Weights of a small mixture-of-experts language model, trained from scratch on English Wikipedia: width 512.
Below are experts of layer 3 (counted from 0) of a mixture-of-experts language model. Rows are named router (the router's row for the expert), gate (a neuron's input weights, with its number), up (a neuron's input weights, with its number), down (a neuron's output weights, with its number) and show model dimensions 0-127. Each number is 128 + 24 x the weight over its row's rms, rounded and kept within 0 to 255. Numbers have three digits each.
After each expert's rows: a language model's description of what the expert responds to. This comes from a sample of Wikipedia text that the model never trained on.

# expert 46
router:157113144120162141129133133126083119162109103131135138112137162144115075102092108147175125090134124119136144089114155157107151149144069127109145143128160093137141108115144076117112109104119098126099115153149128068129148135131181135128106101147145140108124118121128110120119118113119160117095154152122124167130124132167140139109142135152141119140116146132139083112166149128122143115062
gate0:123155122146163159149116124136124073121174123101105136146177083137146136117141131105146121174122145114118134163145134112122137130121077072184132132139159113128124152153122109111139098082088142101156132148140153148116092116115132147102160136123092145093097143140102129165130101141138131107147113096084134128118067149067112130127127174127160168113091153149111128082114117129138085105128
up0:138148136130127124157141166115113158103187113094144148163140113142139135111139140116124138149115118126139108125105088124108143120136150137127110104119085124076113161100128141133144150172143110116125148138130135122142130143130087131165147147126148133075128148182099123179104168163107155156137131122128136079133114096140111118112163132093111073087128095123121116197123139121076122149132
down0:143122154117073109094147140086123101142086151148124126098111145095109090108143104174133152089121105140136151110119160156140133139131121136142110139148096152162123103127128087141122150129134152098103068120119107111161138115115153129109139127167142132154128115083127135087081105080144120143082109114161132133125125152135207131132124115163139126190120117127113148147161099168085138095153
gate1:130170157087141166136136161159106104163150126113158094114126134153165136136088151152096115111111105131083128113158161102099179119135143132119134156084127081091153143119166131128126133163147121129120138130096110057140139153128106128145140102123166154126112133132104173142119115139146113159145133095154139137127141136145164100105122135146083101142118134104141119118130155077154103140121
up1:137117132121132112149123139167159085099116127186136147162100147124110109126133140099165113152089144113091160153072151133078121147119149110136111082120138114126123128144115128095163160084118182106134120105113117176148136150107184105163129093117145090151131165139189155145168130089152152118089134088107103111115123145089088163129161108150110136147134069087124148115097129139123148145140
down1:080087118157109137129137147105117144154117132142120102106148154084117130159112149104138118133088139113140131101108096105135084152138150164120112120137144123207125153177095122124116163108125142125122129167149118097128157108138124114099142110131164080117101157144107147115107152125143128135136107065112087106103175153141108166106131121155134135160154164128177123107089099128111106161128
What it handles: Foreign name endings

# expert 45
router:167122079159181164149107142087174102137149121093108153134125119126144160082155164097139133118127119134123128162139111153112148125112150130137109125096098156145139085129106120130144142113157149117156097117136145161104124127110112141124160127110143127189121105138141140098079142173114130106137097129162084141120177111149149092148107167099153097131129112115121155113116102140121129151135
gate0:153138118126148147132119114091128129114105151083128135112099136149130087146133092160117117132104123122120132117120130136140104090109121103088061126139141089125100106106129155141132152115138100076131085109166118102096130104133111126153117149109168102146154098134143128122136133135102177120155032099085101177093143130134127150171100108126120117109146102112103126133115133138130099149079
up0:139118129166130110143151107131158066119122138136174121145138121128150151114115180134142118154153125146153128140139102148112156156156134165149126098096092111122150099181116088117113154148156156123175181144130108126204141142133162100140131104154143166122104149124106116124128140157133071115113165156151118082113104112127122122120145149095134109127121137094148112111141196133119151109151
down0:113114161109089143141110111155109137137127092128132113087121084120090151146156139161134136127106094189154113121102105137141096133116099095150152079164140160069166105115151111128137097136116131131104133157100145121177121136119091102161124113129106159142150127133117129154093094158166121138118150153130143147121137137160154134147143142153071123104142160125115145142094119117169170123149
gate1:131136134132100111138150158146095130126131151139131113179119081106116113155113104129129150136096115115122107134098110083155115116121104114144145143150149137154098179140098109173057110160101114159112157133170112127157123117120137121144137163137093107132105147148113116107145097071121153072185143167107110145181117156128164132150127104101126122192125142170134154136108124113098159146148
up1:113162167079117120169160118130137097116069115130112165145126126149142125115097142135124139186101132138154126118114163134126109148158113124103101111125123115074157163119111094144085155174126136124143119141096086105166139127132108141126126129089144098106132125142169145147120165097139138104139143102128114137128107144120163112110120117153088108125139143081145117116134114111119122126117
down1:131137122105163150123109135100126141114129154154152141125104136159130131109111087104158101157088141112139112163164144119117137119085162156122072102123150117127075148169135147138150134108158140147147109175149143128122125096120090121126098157136123158128094092121121117128119113155134172092106126117128083143100135153124156152120099131107146138131126146133086124127126145154125109129124
What it handles: Table cell separators

# expert 16
router:116081118158113153102129109122112098117130123139093131146113129129119098092109171130121144118118103160122187144130113177138112086099130161142157127124153147109120128139132119119147120135096128153132126111139186107128174099110136140169141118127140122147131169103137162092133117053154066113091166126119126114136130112146080133095117123124106136162139113109116072125127102129127125133141
gate0:100119089125145126094136128144119135139125144167140118123099129151085106157148147139151144077157153127112149117115177159140123110092141178107141137147143134118129146120113097172138162139114129117152109108084138088119137131143125186166119133187140090153131125125124128151144112135102100106079143101139123162121102148151138142111119144133099155150145111114107114134144081115177142133118
up0:158093148160162077140112123116077118091154148115137155143137129176154116149162116142069163090181150137126127139111156139132108103164161144187138146095138159102143151102098123135135089166109131105134134125139174151103144140144155097126110101174114118162129124153124140089131114117120103122121074099122139109156173115172097109126144121149134109132136095181123146142121106131143123135172
down0:092193080142149124116085093143138113131117150139151153168147086096106120161105128133165117120167154135119168125116132129162124104159107119133122145095164105155129124141183118126156116150138063140101148085065112146086132125107095138139187179097108147069138143121132163118123111130149181113109129128154133123142134128116149183141143121102132128110117123123125148088150113135121071103068
gate1:182154164125167154117087116115148102122157118160167141107102158162125146126134122123098118105130152118142098122128137123147154100087144190116110175151145095115194154150134123127137086176151101121116105116150126107145109124125101158171176107145142122135147124135133152113073136129135136139130144145163095152134114106163159151124129163141108122121131133096135124145154123092177071116086
up1:128100096153140138125138141145167090113108163111145114132156130149076144065116107145133194136156139147111133091130111102103158124059144168158129103112145100126102141148105135140183168124109126133140159131104099158121121169100146114137136118103119129143093110128135105133144107141150119160119102137158136124089148120171118080107130161117121125115146127094098085144122173105095180161122
down1:118118113085146105122131115140200164182161171134155098177147122101125092152151094126137137165128110114105115150136114107145104135110141145098137120114126093095111142160107153158109159120077098150159108137143105153146142127132134178154171123089139121120132112191141068180124151119083169104159130135127104135145183201136116132094159117091131140131096133132140099155134137143087095150130
What it handles: Conjunctions and stat pipes

# expert 49
router:140109086124117136142135111078142082105174118132104103141129148127112105138122129098162161118149122149161167140118121143113104111150173162136137120141132124127137121136128130119144146133134127134169144138107165126162127094140117135162166154141158145159131178111159151096137108129162059113108147144110158106126101125124067130078095138144103144198124146136097063078128124106142145116122
gate0:131110136150067107126120146123084147099120122178123135119147182174128130101103082173134151131147148086111144060181127134115160136139097154166097176158109145118105134099116128136144119121133113157123122131160122173096136130157161105130117189144110143133100137135111131074097161136133128134117118109150114142138146103167112138148102106151132081119109185159152109109149142122117144117101
up0:092107139142151146142127125132164129108095163138114116101077137158129128146177101165137130133148088154170118156110087123138105120113135085149124118112140179153108156124164103098097174113129128170109116146090157142106100140157149132172115129144155143144114127132102110143133116098101138120123099108109156120134140179184098136135109075125121097124115117162105113131110125162137170128113
down0:149124126140147173165132175157132133148116094116117123142131159108142096174147111162129117131166089143175132122127127111166132138152063096143121113110122155144112133176112113118087167138142157119138109148110119116142143121139135158121139097127102127156148133133100121113174162151098133136145167129135113182119127131151142159150169164096147105183113084132129130150123114166121133134129
gate1:116138137082164118115153148096134115098128117094127143152117144115190119150123103122149144103130128125099095069159146116145132141129118137161112133143138212111131140140088067130137135110127094132137054153109139085129143154129107109112164142178123176128168122104160119167126125099125116118148116115130145126115154132168141156161099143108134123142138121101149113156139120063117153091107
up1:127158098121143124079126165141125130158131102157138160137088162149111128152157106099125126142135130162150148089110145090142123119151103135128131120130127154148100109139139112135158095136139105126108143131099132143144101112120106169159155118114129079150193101083167146110153148169155126128137152102075128129128148162110110141091118094107076141112072148131084108113106085109159087160143
down1:147148169157099145136095073126095130131123121133157149126119144081120110148083094150111137116152161073124103137114130116157136119141130106101134127121150089102105109126113144109100139145153146129161182087133127170142123157163104158134105128120101139130159108122133132135126149139158199138126120158159176155143159081077134132120136132123135105114113070193162168112123135112142111096114
What it handles: Coordinating conjunctions

# expert 23
router:150121098139163125164113158140141111150110088156152153132082111118104132114111171149140085133121168108095137133127144109121112132128130134130157127131143143117145183161140097158106110111162147100123192105154131123137132105089175168156115141109159140123110090137101130139149130156130131128152144134162117064084127122153139127103125123101090131107129150140157136143140133135088181147134
gate0:120127119116145104122133147110159119160113125125145161127146108103152111133105123135191126111089081092151114145147092142149146105174160119150141144125103153147106115126196143164133120122095126145139100116107112073115115112093114138117131107130117153134155127114098095120141128143133157096176152126143116127135129142130127123090117140106131148131148147120153138113145154136104118080088
up0:106112146119144120185163091097134130096109123151163128145197136174116159127112117119089109103123146130124123097114127126152114131132163096130077172083137141059151098112074125136071104098152108140140167146136130141158146148142138104149161121120149119127114114158161108116107111091112121140117128113100137168154146109123116136137100176151131108162175135116076159152169090115113100119099
down0:153127144112103156124117105167128125120168157094130096144136154129133126133117171111120163115121110111114149160126126110093147104118115178100172110127135091127135140091115156080177132144127145111105148147151151142129113069141130111154128142161119128142099145058070109114131112090132096083130146094113143155131103111123134145149131113114122163138123138099100111136072174132145165132114
gate1:104110095115109107122073135140116138152137103108112114112132122127158092095117164131116117110188148103123151119151107159132121148100171150107138156147088081145116109100126129126169147135153137134136164156114108117138141150132144125098087104134115119078122142128116105108110098129086098123112113192130098103176149142177092108124155094078121096169120111134077103156125118154133114111131
up1:112137136103136106077091113107102092157145127121174115161145088167128108105116133104110173178105165118155148112141150090118100170142121142105112104158080137182095144130110123190147090108102172145160125099124125110144081146124094149137068134086098165091146102120157111110122094164136116160113116109120105132170143165141132132150137157095129144108097112151146120107156178180109095104107
down1:165137114080128119118107122132104126153086165139187113125141118187094119128155124149128077123100138076147100032099135123114127163082162131164113151162129129164071121119150137132110119139140164111099114151108116135131143114114107128100147176119094190173123115143164132120097136168122124120122126127137116131149118095136138169111129124114080117110102113141103091134159073182125103165104
What it handles: Table pipes, month names

# expert 62
router:130107079133138092138100133157083140107118128122131114131089142134100159096131128086130132138123158155134142150068122139130124115095145147112142130112137091161129116092123100125107129187119160102126154129152131152119148130102104143164098121121155078133128117119138153149064075164114109135125158131080123137144111128127116185095157143150115151133085086155127140126114137171114201149194
gate0:126132157114110126103122150103171162126141164121138148141158096168183160174167129111093129160147171119157143128161115098113142094104114121118116134113117156082119138155145138122154134140113131153098109116135092116115152174144087132103142113156151126094126110132114123128142134148127151116167124096146105071142105122121087107124134122149182121121137157134149149113123113126090097139148
up0:131106150114119104147131141092134070125105106140099132150118142107111153137118150124105137123139158126111118145121086157154148105160137104149121102153129122111134090123145102135105125095141125173145144135128155143127190124141101172083144131114135133137152143149104152108157127158142156115105129173108108126127108135124086155133108128144084069125143131121160125110149123151062117123132
down0:101156142172116157119135093105129142116151136135129144137138088084122165120095161147143139151109145154123153145137058132141171114135137137136140136183109107098092087112144133162153126114121162146134112158187118122093215166169085131123127128107124160139147146139132173102116118146135104097148108111144146122115121096131125123125135145109124121142117142089126183142115140097103108154152
gate1:099109154093134119105122153141125133127156096138090182157103176117145150124166118124101159144089152133119135099131149124133099103166080163162117126138156110157071129140124092124111112112118101128126137110150131088134081137122169141138133151111143099081106081093097062171115103117132153128119146129121161139166146127130143152114155174130096128163170092170115117119181110107141131110099
up1:133096111110123162173134131125108163093122113148159104100140116136152127110108145123131078144109113149153173154146157112091177168140123115111146114137110183122110126119150111116123114116160151135120133151113130164148163122128144112115113131086138187109118155115158144113130124113130136104170116101150095105121105119135116086143122099097158107117147108135150142117065143116110134109136
down1:118119115129133120124126119106120160102112113144126082142108124122104096129141143115124122145132108123120089131113152138128093134152131130108115140125151089118113116131147143087139124135143172107085112089095164157100114112164114160134163111089136113137090108147123128124127100145153133119159137085188136111119150052145126162156118120130107152122138158104127120130127110082139124123117
What it handles: Sentence-starting words

# expert 8
router:115133062164114136124157113143089134100128099154105132142151132118130115106072110079177138121145123126135116104151129147106141120105161077151144148146123109143165104104126122114127170085098137126146119123131107167136107127116134136143118136150099118154128172120093106130071182122126148117123131119195094151123155135169144168096109130113115133171154119128081141120080147155139181137126
gate0:102091177149139159109149147116147098121036140121093098120116151087145134160119131154096151114172107093137115084107153136123142166168152104113127121112173119122143134111102163151114149129164134096067149085098138133138173102129114112145164103086091120122158085156138152110152096129116101151085132173100125097050111138137125142179098114139112098095132167128145101151124130133108106124130
up0:151125122121128098096148144127098127158136123156125134129146136119173170152119078175117159132152130130157107089160158105116131151155170122134153131141109192106112116149116139136151130124160132137154170120142105131145115118120126127129111134185107123140163135157125113116108106158108144128073123111138147160115153103147124140147145150159099118125165149093080123123200118117143129170078
down0:109134101162122125149134161089136118097125141108111163085107118112108127135146131122093159115106133109145107185119133140129069130146135181157060139109124130075171095113116160129137115150148119117119118103137127117150130131137099136132148113116122115147114135126141151122120080088124144107111154145132170130101102105168131135128113154155168121121146160194095151130141120105183121117109
gate1:056119097124146110139098102134120090163207095132089089093085110111124151156111126143122096160123101129124151113104136126089144138105104126135110126106138170084146153136139089106123136108089142125122107123122140127100106085114117136142125151166128146129104127109175176159125108133130111083093171169109156152089129152132118123145155090120084148121128158180113141132140127126119113166125
up1:109130147136135092116140142125148116126113135096087140088144096105126124125160141117136130129178124124118098150102122133153110130147149150127151108161104087146139090184090163169135144134111128090145133106144105107141148126130153143144105141126143120087136110099145132106150130128119115157167103135101124143143146130138094119131094197113165172105125095110127120152144116130141121095111
down1:157140113179106181113137123122141105160079179114089136128114137106167110152104142121094173127143101130122105154107136140079105095105183124165159132133134126111174125171100121124147173117095096102149115101142070091166118147167145142110125117108119157133154114132124092112139111127168129093099126135144131102134140120135154187093160152145129115129097159095135127152146113147130140145118
What it handles: Determiners and auxiliaries